From a checkpoint of a small mixture-of-experts model trained on Wikipedia.
Size: 11 layers, width 192, vocabulary 16384, 52.6M parameters.
Training: a variant of Adam for the experts, 943M tokens, 3914 steps.
Below are experts of layer 2 (counted from 0) of a mixture-of-experts language model. Rows are named router (the router's row for the expert), gate (a neuron's input weights, with its number), up (a neuron's input weights, with its number) and show model dimensions 96-191. Each number is 128 + 24 x the weight over its row's rms, rounded and kept within 0 to 255. Numbers have three digits each.
Before each expert's rows: a language model's description of what the expert responds to. This comes from a sample of Wikipedia text that the model never trained on.

# expert 48
Description: In and month names. The preposition in, sentence-start In, and month names beginning dates or list entries, e.g. in 1950, April 15, in the Band.
router:105155093146110112146136162146117110089147139153148133156138123103114109154143115153158102106132182096110149111148147162112150142107107161136100091120145139164124105107107146145102150160145147140161147155151160099090162156118155115143111125111116111155098112133182100095119116098104107091
gate0:130140137093157067130169155138127077112182157145136140093144126090110151138148105149149092106125107096091118129133160132148113103098116146134166097122161145190119086142138139136109142141102154119163173131140164094109143128140142114108107104118127118126157143162134128086117117107096105112
up0:123161125111140081136160142148141100121172166122129129135178146109083151162157089147164091125133101118097167088177163144105161126095125124126133092127172126155114094140102161155096146162084148114159148155170150092099152119135131092098116115132125107142161116138123153112142121117129083100
gate1:111172124150109110112138099108179161114133138143162087095127104108143111101176129129116098119140161134118148084126196136131194117127075127135167085162119118119090109152084098125142148141103111149119108112127129151111095144123129160105142120137151164154157114155127171130129114142139113126
up1:114154127141094108101139093113168160124144126130169094092127085108143112091169121135101090132138148142123148093139208137123165105131084129144150105171126134117098107147076107106139164140099111137114099114131132182111097136141125165097127119138148163162177104147149155122120110149126109116
gate2:130101126128149119127135165102148142151101123129138166102110127166116123127138057139124074113096100126121127149176121142122143154101093084139149094145124178115092104138124129113116137124139115148122109155146146147143115159155149165073128114158137068123091163151125127109060118093128161095
up2:131126123127145119139135177117152158178100130134141161099111121178143131163143094135121083125080078126127111153169122145101131159102067077127138093135127168119090113141117127108110146118128111147118117161143140141161114168144138161075133109135138085148101168138141132094079122093140166097
gate3:103133118114084119142161145128128111086127141145150116167120173074090112163114130176176117106136128093107128103124149131132151120109098135140147096134162137154125116126101199145088149174149139168115132150163126087139142128139121094087117093115117153142146101163134116128116129085118100127
up3:111125117142125123130170140130107117085127141161140109147165148116092138121131082147149125079152104126152131095118142130118182111112108170181124063181141156158111155109117146125120143159168140115159137141149122080100133082112114116096117105118138137174117108139136141091109123114114134116
gate4:122135138146154128116153156101112102100096111149156127100129091119153108121168164123126134163143138083117139146130130103174137171084118152135125157126151107135127087118134145102117157112109140100125115146122118111147142126146156121089155137137123142140125104099101155137127147134115104125
up4:118154115155155132134166128116114107107107136120148116111125111112161095141158179152125110170155141093108138118118140091178123174067129159138110155102156125145122099123124138123120157107096144120122131141136118096159138134137146096091149124132119126134108103125099151132135128138094107119
gate5:135168053109100068131121126161112096154201089133135115120144125110132159150142104139136039125137117129149139145151119133115174092151109124096124189134130150120135125109149140110157141145124164180116136143124074161125100123157105097135130129156156120140149145138181124145116070069114130135
up5:122151082139084066144102112161131087149188094109121119120143140117129157140154117140124068128142133144131135150148115140108173107148097117098134178145139124116136118107142131108170144150112164167116153134101066141128073110147100115150110121135157144131163132127178134152128042065141112138
gate6:111148078092127104160179115138127127151144115144158119124147092090101144115150099119162123114138138111100176144156151151121124121069121125128157111061173146121126110087116131129080172139148148138176135152150142103112136119111168133147120147118130125132141099088137129138116127088181160118
up6:100144104139114112135223102110099117151113137156169109120130095099094144135128123134157113125124115128107174130125140157112155156092131125122134107115159156117114097102105138131083192151136144140129135131188155084091126131130175134149121147128148130121144074115119141097127106088184122115
gate7:115137107146165145105153119146120105138112143121144105118171097120124056172123165139121099160154163121141140138083129125105113097091178083156146101165100121117111153120123133130128134138137118129101188144131098096184181149082188151112152114126135150126134130126141164111084085154154159141
up7:107157126151176142110172126142105096149117134116140110113174099120112074164140179136123096156149163108143135143082129123109139102088172082137139107175109132115110154109128134124136134143137128132094186143122103100171183140076174159131153115144137144109125134109149166111090080160155147140
gate8:119159142119118121098149104099130102107158160098168125085186112125118090158135159104122074124149159158150135101146159115133152103100110078100129117191127127124119162132104133095131149157117135134159051103115104152122177146131165127106156147163116188124154135125105155123146109137155126145
up8:122144132143128143111139117112116135112131166109154126079160088124121111158122152092120085131142164146140146086146143104127166095115098107109133102173124095123105154133111131095157131163129131146153054116111126168140205139132151127096151142158129190133139141130109138125167129122148126146
gate9:103137157139139136177130093141099134074123122165147125119148131130131070113129116137140137127130159094096137119154120159125155110125116159129158097060140125150141139087132120140140158131130165120139134183149141126126113151116142135127138111098092131167154148121117080159128132119117130125
up9:089134153167135122160151088140114129079142135176153133140166119125106066142147131133137119121142158090113140132159140172115138132137118150129163091089153119138126123072105130138133159133112181101123131176162117129115123146103141131172125123096094134175158127121124089115106115151149143134
gate10:103141140118116111145161153120176166109116155143132150146155127093111138130108079110160123105153171098100161140137137137137174129118100121116158104113137137133085128084164141096130155122146125128107159136174171141145161130124089112113109168162138131136120118170121110055115108067142131157
up10:094162129123136103159160150138154132094135140144150137143147141051111107156124082144177102122164142103132152141134123123138160135105107119106137100108174160143100108092119166098110162124118136121128152156148163112134156135138105112119114146153165113164124093130133129051098113076113135133
gate11:110161100142173136126120096151156160075173143163154118153128130094178110106113100124140159135133130091112128150175137133144148113117117121115191064159156123118087131081110154144133139130151113144130140161106128125122160155119142141081098095160166151136093135150093159130100141135094139082
up11:113151099138155129139118118151184152097136130155170104141128135099175117118126097121141159128124121101117121167181101140137163093126111108110178099141151136120101104100112145146127128146161085148135140167120127100112166140107119129066092089149177144152101137160105145129096127119097140090
gate12:113154131151122138132137146124107119102159134141152129144130172109060082142135146153128133124149119078074145080139153149137145145128131151152141109152149132155084175116105132196060138168123154147157144143135116137118114129136110093085133156084135122197139121106159133158169127110113139118
up12:122137156150109161133133169087123094105162116110124109130114177123085084154151173153116110134142119096094146103128132095146114132156109142152156138125126107147088178125110121167055126154135158137172162138144116129160090102131118112108118172086136145197120110118160133144163137139104184129
gate13:115141131128130100147146136146104148162174127108141136112108131122127122137183116138144107118111158121135136141202154148142146162132106133113129125111112204157091167116132135126120112141131127135122116169157166137113103113132150139147132116100142084118148118169099137126101132104175130114
up13:101156128161115110157153144132087140119169158131140128107139122096123116128139141142143121113139155149113126128182167131118164153123095107129134128147127185142097163119110146156122141170112103126122151172161148158127129120152125121135135122107139101109132098164091147121095150100181151105
gate14:108162123127119083159133111144129125128132141126150104133138102103096108179131110149148135085151100135101161112156124144125147119092141141122085116131150139170111138147076140176110168155130083145158135155126164127169113126127166138153100120088125118181142098137182100122082132132155109123
up14:136144136106089107140189118138139098129149137132136105115113092109143104153132109149126102093117114112138156118157146135119141129133159158120074139148155171176113144138077128191106149129130112147120122136119163120110101126154158142158117153094086103134125111135163133122105139118159098140
gate15:108135120123122123161131124106073118156106112139134161151138098100108107102129154172128143124130119123075162101128132166132163106114110146149145104109132135164167092114108138135104151131128148155163125158131157138124120120102118099112164132143120121176133139134155145126110125107102141071
up15:106121141152123106168158142134097135156118098125118108183103090119128099120128119152123122089132136122098142118102161108129179132097130159123105155142117134123110126103082162152104142146127155139170125165156162137120123138110129123136149131117123120191135117138155160115098125119158130106
gate16:141110126156118137121106093128098139121125095118164144122130137100127147108121141154130145049144146091118146115161098127110134124106141171128088079122144139131128116132107144153141126147096159111164110174125115151175128137123197112120114078133136077124148107118137139129154136112121136098
up16:143109150143149130105117104121105118132133092113168127105099132106132152094131165150118145054149133084134144143169099111112139100133137132118082081134148124117147107110137131149148132127097145108160108178123111143170130140110183137136113074134126095136133118133116134117150121124125132091
gate17:088131167151086137146188085120110085137152191122138085118128149092105143102169148164131085133145158167134138140167087142126166096144145120116104128143140152172141148107113129164143110140118125150133091149165123100120160102138115117161130158116126137152097089111169120134129133130114135146
up17:101147168146095133142190094108133088147146193120133076110114134088120141083175131140135090148155162172142131165128081129134166109164154111108103129158134138176148142124108119147152110130144129136124086126168116112128159113132107137160137156125096150142098098096154106130141129133118126138
gate18:108132145162095129086126127116132105116157143136121067125114124131115095134113140151116119144109129117139164143137159130152119155131147126167143135130129108133081125076105128151132146140095119123178137137131132153073116077116118131093167099129153129138168116144125132124165111137116134120
up18:126149153147117139087131110102129113112147147132107090110118113137124110138124132129099121159086120100149148132158159122139127174154138111156140135133136112129094106068110125132119134143072128113148141109125108143088097101112130124085157076130172135151181148129128114139172132112113143117
gate19:128128112133114111158142154140103126140139140119153115157149139058128104135102115169189109137146145120071137114133132132124161147143124130151097128095127147177108106149072131129117133172112163122155159105133186112145118125094130137120130109102125099131135122115128121140115138081101100148
up19:143139102151111126127155140110063118146141102109179134129110119121089110143136091165164112080104154147135164090130122163123149105125097136125131098116121128173091113114095136139111131129164104151120104180170173127111145112136118134138092117100134128122133115138171128128145102084136108113
gate20:115177135135096099127168133119104111122129118107147106137127176111110122155129113143176103101150147075083145121140098119103145135126143167138158133109162154142137139120101143138097161147131149130160139128174123110132141145137127107144087116089108085162123100144147139101129138098123113143
up20:090128142170111133117137137119076111123130139107134101126132161116147097139147090121149113116116145132118130134135097100155118124154152156159114114072144132103165143127132164126123108127135078141130162148160151138158132125125114140139140145115120151158104085156136098156115126146112124135
gate21:108113137144137062119161146143119107129153148169122100125109151102136112142152115124087133136151170103127177112124114122152124144098137129163118132133153148144117148128077163158098119132181153144166174143163115126116136083132123106136071114102126089180150130139107096150109137117104144089
up21:110141134118104059135138138127114152109132152141120105109108141124141117131136090142128164113123180091103177106133138162131132114091158124150127126148167150146134135148104130155126145115138143126166154148159118126126137098075128102125084107118099113185147131148131089154142121102096142096
gate22:120170147127122120161179144135111125138142151130141120136131169083106105124124119147165105086149113104131139112128113126118119142118139125087146097110142113152183142122102164160101168163092132177146188126183136123130190142168146099149102105092160114143143107097128143112136119095121113097
up22:128162106156138146156165144095110136124130130110130129145116119105140099135126121135129133081141181097100146106126149140143120148131104123141183101113129081115143128121132161156103142156106154157123157167138086119158195113167124116114088139132135107134128094114162132127107158120184108129
gate23:123116140166108136157113145111135093117119103104136137136129136146125099103139160146141103124115124170134138137114075114132134133122147137139100142131110188139118144177144145175124139151140136107145128114124140130161127086094128102136119152120126100117190139122104149112107124131074159149
up23:115115120190111127151121139105123098136089105098143140136114139132120106123148158133139111109099138143137159125133097128116131124108126118158108135121113182124107158172152140194135136135137116108154141130126131124153132092096114113126117178118121118124156121129095131127135130133074154145
gate24:130120135114136132144163116143119117136142148119115083130133126123140085145151160137098091082115160142163140111129142118147104143121121112121091115081121109115087153133118143161142144125156127112151171123141091151118130122126138105117110121134084100140149120130085153104102093163173148098
up24:108127124140143148167138136115137129134134136113126113114172133094148094133155132147104115089101167142133143119131169124116123133136126102113065180096127120125105144137090130162127137140146109132141133139173099118127135130094135113096101127123104079136158110133109131098106090148160129090
gate25:080158117163119124141145163151121126174151152146173109170161146111109102125127141127167094127154142123128162124139136156107116091098139164124147128114174125110107090142084133133113142153146132137168140132183142118154125161153110117136112121106147124186123103096118147107134141117110146072
up25:100147124131081135122140155146107104135152125133149117126140192096106137136142094132178085135117120121112137119123156136102125146094125143151153151122136150131125107133077113113111124154117149168148150146156163167124166149120162122100097092118156140174157113116157145132130139115116132103
gate26:109159107141123083162129119121092115120146143154135120167155153104136138160143097126137097126129135108118125124148109141106138122142096181154134095100154140171115173120106164127136162145113149147141149173160152123137120132139111115117127096093102134178115138145148101129144144092131111127
up26:123127134156125099178108123153119112144112120152165113122159123155145116142142071130147093099138123112127133166129108114118154091115116162118111098090162112163120141085123143111135188112117100140081142170158136134168124147132153139108125080090139090221113122158103094093126110100128142095
gate27:131137145132150135109100145135075047088088198121101079129092115120157111138140143115121145131128125140124123157133093144149111119146084104162126138116169151141143095134130147118155123127172135133153148124157138076156125166104142095142091092116085165117108124143137133122132103136105157108
up27:116144138145134129114117150144086063077110183131096080140093131106140112137132116119129143133132120140113158147144089136177117116128080113155145138108186126162151090140107163146158139134160132147163153111149138081146118184122156077135096111101071164122113108118143120134126123119095171106
gate28:107145099123126130135157119159121121120116159097157105139127137109135102120091112126138104105123156092132095130147132110144163118085102138128151090124138133164090157107142148142137165149116177185156143154161142095070116164168122112123102145085101117141172105141122122110149137118072101119
up28:097153077136120144140146119162148135110139152118161105137118136109128099109103117128129126125109156103115100140128143126137139122076101145149152117130112146138103154131119145145138141147136150150142109146156171075069083176159106110137107151120092120143179127162099111103132126114087122140
gate29:150167155155134140092116127122089121164131128135132146100136107138164141166143141139107103126123156165138145131184120093174081107161091082129117131104087151158129148113141121111123118114129140148114131096152141105119120140144100108136157131131156129174113111110101136139121124134150141122
up29:152160142157124124104125150144095104157122138127139148113145095144163161182139166154101090122102156171122149146184117104163096110162099099133103134095093139148123152111140129126134128112136134160129107094166124112130119146161103083118117136121161123171129109112112159125101120144141148124
gate30:112099109147128121088153121124129130097095129170144159144119127095145130098102121149111167147111151102131143136109112139131149138089166116126122112140149086108126131141115115149073099131131174136091144136118115139131098137138126127105136133138159094114095116107123177134178157151143101120
up30:109110103150135129088139137133086135097110114190160162135139134092141117128128133164122159137110155104122119125112143149132140135110153115136132086123161088105136147117103121139066113139143172138128151143127111117132099139118122118095131127135169086128100115107122186134166141153118084116
gate31:112139137180141134131126170161178115108171167146170127108157136094121069124157103153132091093117156103113130142147115101115134112110101154136086093127161100115112094146117170133116149165124146142139135163142145113127101118130118110090083124102141126118115160144139121118095114105086126124
up31:123145168179113141140159144154112124109176124138155149136153153120122103155139123151137095097161135096112159105160151128109147090121097157129144138162178106145090102093105163143105141187112143143108127139144156125095132139122112147124104101118113111142106117125117109114107088089111111095
gate32:137122133155138135154115126147101112184059128144124097134120155134139122163175136130124113111103147164132114120092159139135110161118109135092096135131159099114176172086120131156176149176139140146126075111131128144103141089098201149120131100156112094163150089106133154131121088100080117145
up32:129115132169115136149106120151092106164054121151127083143100150143157137176139145116135110125089145160140123110097186125128105157116107123100100144109130088103203165102114119154179127159115125149113089123124126160106159115126190142122124135154136103155160088125134147135125102137084132145
gate33:120160138146126114132120115150111155076127132138128100106160124146109073127149124121123115095108207108100116136165155125141121075129104110120134062106147123156152123098105118148119157135172129118110144125140132121156132129171144143137134092104112130173154119133122130142118130069130137096
up33:098160120140153118146153113144088110138150129140146127149156142108115087156122093153151093107148129085081097111148173136138122123121151108127144086108137152140109105129091174119101136143144142118109164141144121107131146128167169134100141085103084131185150101167143119153122098105132129093
gate34:114160122117115100127150121172125079108144125104148115168091165118136108132148097164166139119133151133104142115133129110100158116124124119127156112124165098107128135124119232149087129146150169096175168121166173128141100145123105144096107138122125119101158093112164150131108110146114156144
up34:155124084115136127163171111122142098152094134124136093100130164110113096129170137112179136117114151118110132081098132125119134155096151166131170118107160100132112141169113125139136140113130097160138118132163126118110127130157138098097129135095109116142150098098111074090127139127146157169
gate35:141119106151145118089134125091146082152172108132098108077142121120136077143178111129137116127136141138114129171102137131148171139130115110131170099139135131081100116126138141135113143144126181119099148128130140044072106113143134133138142155130151104138141139142183139123117109156122138104
up35:139131084159149119110131124100142107141162113130117072092127111118118092148167147126156123127137156136094125168108113147138198127110118137138176095133137132063117109115103138130115149132123158120121110140129147053090099119148132135136137142120145126133134132134146124117111108160105123103
gate36:132140129158090099154141121141130125141099132181139114164114185109139091122126126136157097120118150091111145111157141142102153124134137139150112126136154111155125157128091147183126117135129121167153118160157170118125136146140154099115113081096120092150144104168142091098077161107149121091
up36:123122127149096104130113109146151112122111133151117120137108190082109104144157120139145116117112145076100157119171135145105137128126124144148121133134166125139111152109115148174136122130115136167165137147150148128154160144138151125121089100122132081134132087171143127106053137119129113073
gate37:119121152173097108143128142146123167141110136145116095175110133126098097147126116126120121121159161144095164111174157147115111163108144093138118162103176120122114087094130162193124123152102142135143119156158115085152107110133165145092115134080114070162145082156128139111067102118091110126
up37:119140123136133140149130118123095140117132133171121088157154159112107098133167114136155122112162161129080124121144142172111108134122134098120166123147152097129110132112134144144110153119090174158144124175149136077126121142166151125088165105086139099144119124161151109117095089107113117105
gate38:110111156123109144108144135141125164125113099162152120128139118106117058093138112149112082100134117142144128122146150142153154121096079190110128108135130127138105138139123115121113152152141160118118106141146151145096113123167114150090130100152092121167191117115129111126092127101157150131
up38:113126141119122138106146113142122152099119122138155089125135120100123068100124101147117091103142141133141114124130168141138146124098061169122138100132139101117087139141135112109115157153137143109128120153136149147087113136170111155081147101150077127134185143116136133143115132108146132133
gate39:095161146100110104145137124113076083093144147155110108134142137112079159121143128131130109120141173067115150129112125105099176091146115156110116130137182130138123080146107152131115118128187120139144136143158123156112142143166167138120110128112127120118143092126097142121120118130125072110
up39:094163128135121107161149117126075117111136159130141103147163139092102145132134122145145110105154135102107139099137117131089163121138122134122129129131166139142101123109109175140126148124149142119147147141172155142124139133156170120099099101114131120160140084148124125099129111112129101097
gate40:110139171141073092190146141151147115147110100131105113162130144123101093102136142125128076059169106122124140141144160106094162151134144132154140137091131159138135145073128136170105151132159174111130101145121165118133125126179109148127102117134130086150157100137102132106111177111111159113
up40:122116145139076093176140145146158084141097106107106130152119123124115111107152128122116069074163115126143118151152142093093157145127154147142137142068129133125129148095164143172119154116157160102110092147116172134125125159174114141120118130141148082153172110146094167101124161138122143139
gate41:122112125143138099132133113119104128100133176161141123145110139109148130149163134152097078125115184089093131157153125131080180129086129130134127089098127108169138117116140139127142160158145157129143110150154163112119148126149145150068129115138116053123115105120175120133125105108106124122
up41:121129160139128093140152128144106124131143174164170119165123145108136116124155128128125082108120145114095120172152156127085139126069135142125123122143129121143104129119118141129142175152164153149166123156168148088146136101148157131082123127103125052151132105134163158100080111102131097115
gate42:113132125139149094152107118102082112115148153113154111127175109101156090170156147166141147125139126141119144152158149134117168124099171106126114147123146171093108128149138164102100116150098177124132109113129101090143132163134130100155130111167134131164151153110109138084148100128128119140
up42:104146126134148099152124127113070104105162154136150122122168112105160083174171139156133149119141135132123154158157155130129160119094172108122097132113143157094097137134126165108109118160092171133129110126129113095138129151137123106149106120164112120164145139114118141075142109136131120144
gate43:105137104198115133115144122134126148144146158100156066107161160099131138182095123135146140130152180122139115090181164129134149144131079077121153066113157096137090159126095126125106135149086132139139099137139117135119097110123147130088158096136111126137138118089109157113140062151153161150
up43:115146127168130136120137101160150134126128152106149087119163138096120110180130123140141136123158149113132111086153152130137151169120067074136150055103156091154089127114107133131111154139103162153143096130133119123108096131144126142095157116131113137132133123090093166113144064133124142141
gate44:128124100128170121121125163154130105145170130096136095126111181092123093156116095125101121126113137148124127114134153131135154169112111146128160102096123160130088145139120120111130128116111160131116140114131144128102119146115145129109150129093131126157147137186189134162152118164116150120
up44:131144116133161121117142165159139131149156141112126078126113175088127096164111109128120117112122113151126136109135147124128160168099138135113140101095119142129088145121132112109133130119091164131096148106129130138086133140113154134118160119083127125143123141182187153161167118161118149121
gate45:116169146110132128112100129132185141144189101157132145136147165133109108137114093135108123113149126164125118123120126121125076139095118133123167111183120118161115130086148182123099137146144169107105132122114153107091142163107149111133117127109096149160153115088144106147154140078173173144
up45:111161152119140117101120131120163142154196090152131132142144177119110105133104086142114111104154138177114096128142130123133096134096113146134166126207138119157108149097133165119105139149131195101110140144129164100092141162104143124132135146105093155173156111088149097126141127089161172134
gate46:084132131137135107111147156155142132101151174140167118146134131115109098127147140159150096142134101071110128123157134153130134145108100093170117119146115130135103132146099136139144153166139112179109140137161176115131155166140122125070125120112132065136142132119121138108113118149111138124
up46:102130127118113103134145127136140113088131194138161123112157139107106081145162134147127091169141159108102138099144096169125142128127075094153137131130144122139118147143105133129137154159130120181131122152140180120121155159148140135099110127116092079130141107129127181134129109141123127105
gate47:131104125169099116146153097110146138115120101102105097111157134118131129139124121153126177132129095163150126119150150108153122135096109098149157093126112152106138188114127135173106132140119159139144135158118113107131088137133157118101116109101123107180151092140114138108103134141080156165
up47:116121114154091105129156109123180121094121120107100084118168141113108129132137117148131179146129100142145130110153158125132126154079100083123164093126098164113105159111129149176111144141123163134153149152131111099127103135139145116094115119099110126177161104147116137126109130133084160165
gate48:098152146157102138159160092112113114151134140144136091149151125110121083160158111151133098123138175106082134136146084145145132100102098144176152131134140141126124138145111133160153115114150129127167141120154158118125136124147150112138136080115101121163134122152124096141141129140156141152
up48:106148111136108121142177135118138131146128156156157085119163142121107092148155105140148071136148152103098139103167096146141133104101091121149133135139132167158133146127086113149144141151154151124139135135166131094136130136111162129133123073115118103150116086143132103130125138143130123141
gate49:100135168140155137160108187088150125128121091176151138125162108082151133099127130122109102108119185116166120119128128128118137120143109162176102132121115101135151123123120107127139153155109132137122085111124105184159126133069160105079135167133127089128113154148107167113142144111128091079
up49:114144158147157130166119196092142118132114083163150140105167095083156134110109128119106097110127196105169123119126124135120134126166112150155104136124121080129152099137127113136132153154113130135118097107123100182151126146081167113068126161129141082119114149147129163122133133104145080072
gate50:127165135139133142110151117131138119079129126178135149150125168107104071098152074138158119117123129104109140144118131109089129129110110107139185080152149138117142118132104137150124150161149145175179109157133146130130173142134155113120084141097120101158100120125158149149110123102097116133
up50:117137119133098088133172121152148100125138155129128122153132166091108080154148129162150118101151126097098109110126173136106159134094088137129139022157139140133094090094117146141156144176126166154186113168146123117127164138111146129103090135116144087149135125135181134148118124118123139128
gate51:115137115157108142153160146133115122109183125132147096163169161100127145132067084128138131109149139118153163100118147149113135145094073115154120084153109123141088104157102104123121154156143089146165143177143125088128133167142131120139126073088116109139169107122135132084140132117114154079
up51:109135127145111129156155118134126105107142158112138120155160151105122134141078086143144139129173140123143155115144125155118141121072093130142119100166144118114109170164096155122089157150135131122154141173161117069126137166128122121134127074120096111143184100125113122094125096122117155076
gate52:076158118156115098151172126144076138102149140146153119152133161088136121111139099171178130122137116100096137080165160134121179140136083118116112098129141139136151143136128167161106165162167137125124136118166140130098129110153136103130136092094099135133169083128115129095106114134138130112
up52:098140131188094084152164132119090141128136132167150084142179151106140099128136117151169131110140133122119116104163142118104152111139109137154137101108151174128147122093123145140098128141160110114141145147163091143104134142150111117143130080101120143101181106149091138093117146099126129058
gate53:122127124124089105170129144125157132147158134160165143163144169127112109090134116125134125164142138117095089130114115121129103120085109141133141099175126110202110120070125175129154124134179150132088170149121157115098134150123101139099140096067102131147199103078119111103096155104115129125
up53:112140111118089103184135126127151151144145139142166165153149168127113131096133104116141136150166149113099086128118108131114111126089112133152153132182127112207123133083120169121152129118173131116088149162132163114108118153108093132109122106089094149136179102082127094088082144097133100103
gate54:132155154147098113163105096153141124111140151137172098146098160108124112106138099154110077127110093124168145114131209181140136132084151147101147114142107128157087133095117113163117136086114121084159169130129119104106115108151130132092127109185154125128136122085125109143124168155136127133
up54:092135124133122126143147123151128099111152159160141114127127136111102096141166114144125096112129108115127121131134134171126139102090133127107133100184129104170129112083106172185133178134117135143153147124153178057100128144106120115118124109146097083139133137099156143124105132125120131128
gate55:115157117148154104122157085128118136100088114132180095145104120108135098116146097143170121118143144070113101167174101162083139136107094162126137120119149126148124125103165141126131159147156125123129167155194133093114132150129146129116143123133155134136151087143150146100167122126133084157
up55:115171149163146124128187143149118131128126127135152113145154142126113135120142125137148049066158134115098116136151131125123165159097139138094125128130117167156128095141075161101095151154116122137105175117173155112111159185101122083120085097112095102122159103151143123105105124096137119114
gate56:111142135174131129133159142129147133131156147117164107163123170122112101188138142137142147115191156131111143112138098131083114131130108120157127120110167140149119124088113182136116148155127114120147128144146136081144165113127124097100141135140110130106180108128124113117082109106160136109
up56:140131156103097115147152126122166148156148125133117136168114193122085108146122124129162071093143134112112115138137147136110149139151099107158131066161160126152117124129122143138122144139131128148145144153114120126150154149110111095125115145083104137121161134106129124132124125093144107121
gate57:127130059141146128107147134114098114107116111123118119134144142141096088132137172141135077136114124098100124166134208136126135143145152154130188133133132152180097114146111172148140163106140153117143145146112105120149173112117161136141117128131137153118120125109107088122123115098108091153
up57:125147064120139143117134131147114105108094129134138104143152152136117098145142172149136079129124156107096128142108201106126126138152145169119203115119141133167106119135121167139131146095124138114144136133117108120159178131137160148151129119140147142129101135112135099138111123096120110165
gate58:099144126154127100158170126162093112148158153132148150187121119143113124137140090131130117096150104116110140114158155126168162113107132146140136111163128162147138171130102120122051162132153116142144132113163159124114156133143117122116123117101095131146148118126145141107127103092115113108
up58:100146105130125123147184126172134131106140143138145102183114173150104119117154091134107110150148111137114120082146145145148143193106122139121124151137143169160139132085087172089054155145133122156167094169166129131115153138113154123119129120132079072135153112103176124118113105121116114134
gate59:114113093128159162110169111137133145104177120156089143100165124132150173185216147147105106093136127132112150152114148112118113144110125108120080069130122172107131108109177158164121141143111100132109115138134142111155111086141174113117127136137154088148101133125145167092102122136131130132
up59:112128117145156141120176111125139160102179126152108133100168134133143135178201137148121113096154137125116141151122132101106122144118137116120073070122125169128118116116164160170121136147121124134090125156134163118155110095139171112109137130136156078161104147115149150082097109134130136119
gate60:094163124117113080157144085122084114089127149199168138128146142114107123143151127156149120094151119115130123091140188147111140132115092136125139112133134157133133077127094171120129142159144116155139150133165160124145172104132138112120097122131137073137120111131129107123134121117121104119
up60:126164140094092113147162056094117099099143150163161138118121133139113139170161132138118096126151144133131171109116154134131120130098122147105140133145129137102138072172107181097125160134145099146141128127115148132126184107166126127108058123155100075109147130100118151146106115120104106163
gate61:122129130112120111136148113091122114117101124090115124137164087131102087152139114126129135116150094155127078127110124151163157111107146143152123129148146113105167122090135145124119124106147140155153078107185122116150135131136148137129090145108118149156127128161123103102159101107172165106
up61:127141152114107122129140149091133120133109136083130123133145100134115067172122126143135144119148087156115102119133120118159160103113163131148130145154140112118163139102143133134121128111125158186156100092177106106153142138143132104152095134109132160165125125163110112114166097119182156103
gate62:071129100151088099144130107150107137101106171137161103131122153104119126083137097158134081099139111103111128106168131125146135134128116124169157109116173135158111123094097181133112164144156122133159142148169146112118179166136150145137117100122133096183140129120165166124126130107151104091
up62:097147114181167127135132099131130131131107183130156100132112125108128132111112110115145109110147133100094145104169135149154127157099140140147162097127162145135129167076094149158104157121135142131148130140169163132119145132132155111121103092130111088188171095122122155132126122131161139076
gate63:097107203147115118117152129118132139158164118120124100101134131120136133157131096096140126134136165128107112150124123125166126115134122139135127148165125164171127138134147131121113129144154122130083182129178139161171152110116147125091127070158124109176126101139137122073133089117147124102
up63:079161171132118101123137120127102146121143120156146128143138118113119094142144095121151122120129147142109111132128159131145139103127139143128143141134166160174139135112123178156116155162156146162140174127171153139131175134121159120095115099098141101162158090152124107085114111103109132089
gate64:127123128175114120108153117142144127125121136124150128123167107122122166126158154151152117113141172148124148109160150202108132112102073162135124084163166188157128148039141145136058164127119154132110115116135120104087129120123086135095121069107108135111135107145120131130109115129125126124
up64:105170113146122089128171087147126113119123148145175116136139152121104129116145148142166127108147130106110133106165149170101148119100102156133147067146150167150121106056079166172093165151141149162139133126170134106121148109126130092095104094129139127150131120131124122099112126114128132112
gate65:124158143120149146111175103135110141134136162138151114128119184115139103132092105127135121151127133099139118136145145126073154147126109171125162105146162146183151092126131133105136123130111149084155104136159151144130101131149155106142149078129094170120146121167137137138112097145101155134
up65:125157156115154137116159093141112158132134164144164121128134188126128101136078092143131113142132125107138155130139163129106155160138133180117153139138157166169152109115115141105134125127111157085158108130152139166126120136139144122134142084126092141134160128143135134139112100144114144144
gate66:128115127097160119126143090108101141145125136116141114134135145103150077119164131146162109156140162124110126112143147109110108127107144166099128137158134159143098186133111168091136111133161154133161118123134099132132169137163163131136164119117113172151098109107043151118146098169131137108
up66:133117153098189118104143080100085120121124140115149131119134150108146090143172119138152096136154168136106147110155177107109107126123123148106132116169119145140092184139122143102138119136161152129159106122132101137137178141156196125160155141120120162153099094103066159132144089162135118125
gate67:085141129122133143129126144065141158124131144144135118140168156102089151137118114177148107138135135121143133101164156126131152126105106107111154136145163132143095127156124143156081128125068164099144115139134107110163138141117077129091119111128080129127140111101120134128142132102113103141
up67:069141138142141144147114141093126146114147143116144106147129162123094168136132112158131111138142140111125131102185139128124147117091081110117169139149188146147098134143120147166074139147087166113147107154161139114166137131103086125086110115122097130132143102107124141094140120117105098137
gate68:094134121161130102152148138133124147130126150124162112123166126117092157155115107129169130083131169153084134109142139142102129102126119121158133121137174114119142145136110174124173161167135090138131124176166123128171124132170122109148122108099140101127112091154142121154116124096124156089
up68:094139119169116092163134121135124155132118174131157149137122136125105134171156118112159081097114161154127132147138168125098132107130117112143125117131170097137120133118128161135154153157139093142162132178170102117167126138163127133144128108092168091134125087132133129093124118101128117090
gate69:136128134157143104120089131097129113086109179107100175086154145101124116151127168131115087108173155165128125137195100116132091134151147142083152112103151123104158120108077122159120167114132132126148087105126146141152112133087128110129124144102183151155125136153105180134136150116105136117
up69:137116152156147111117091147089120099098102173101100172088153141119120116169119161121110100113182150148138125127213101116150083144156159142103151134107131123105148126113075137141125174102125143133133092107131139121148094125093144113125135145099153156154124142139098197137127153119118158124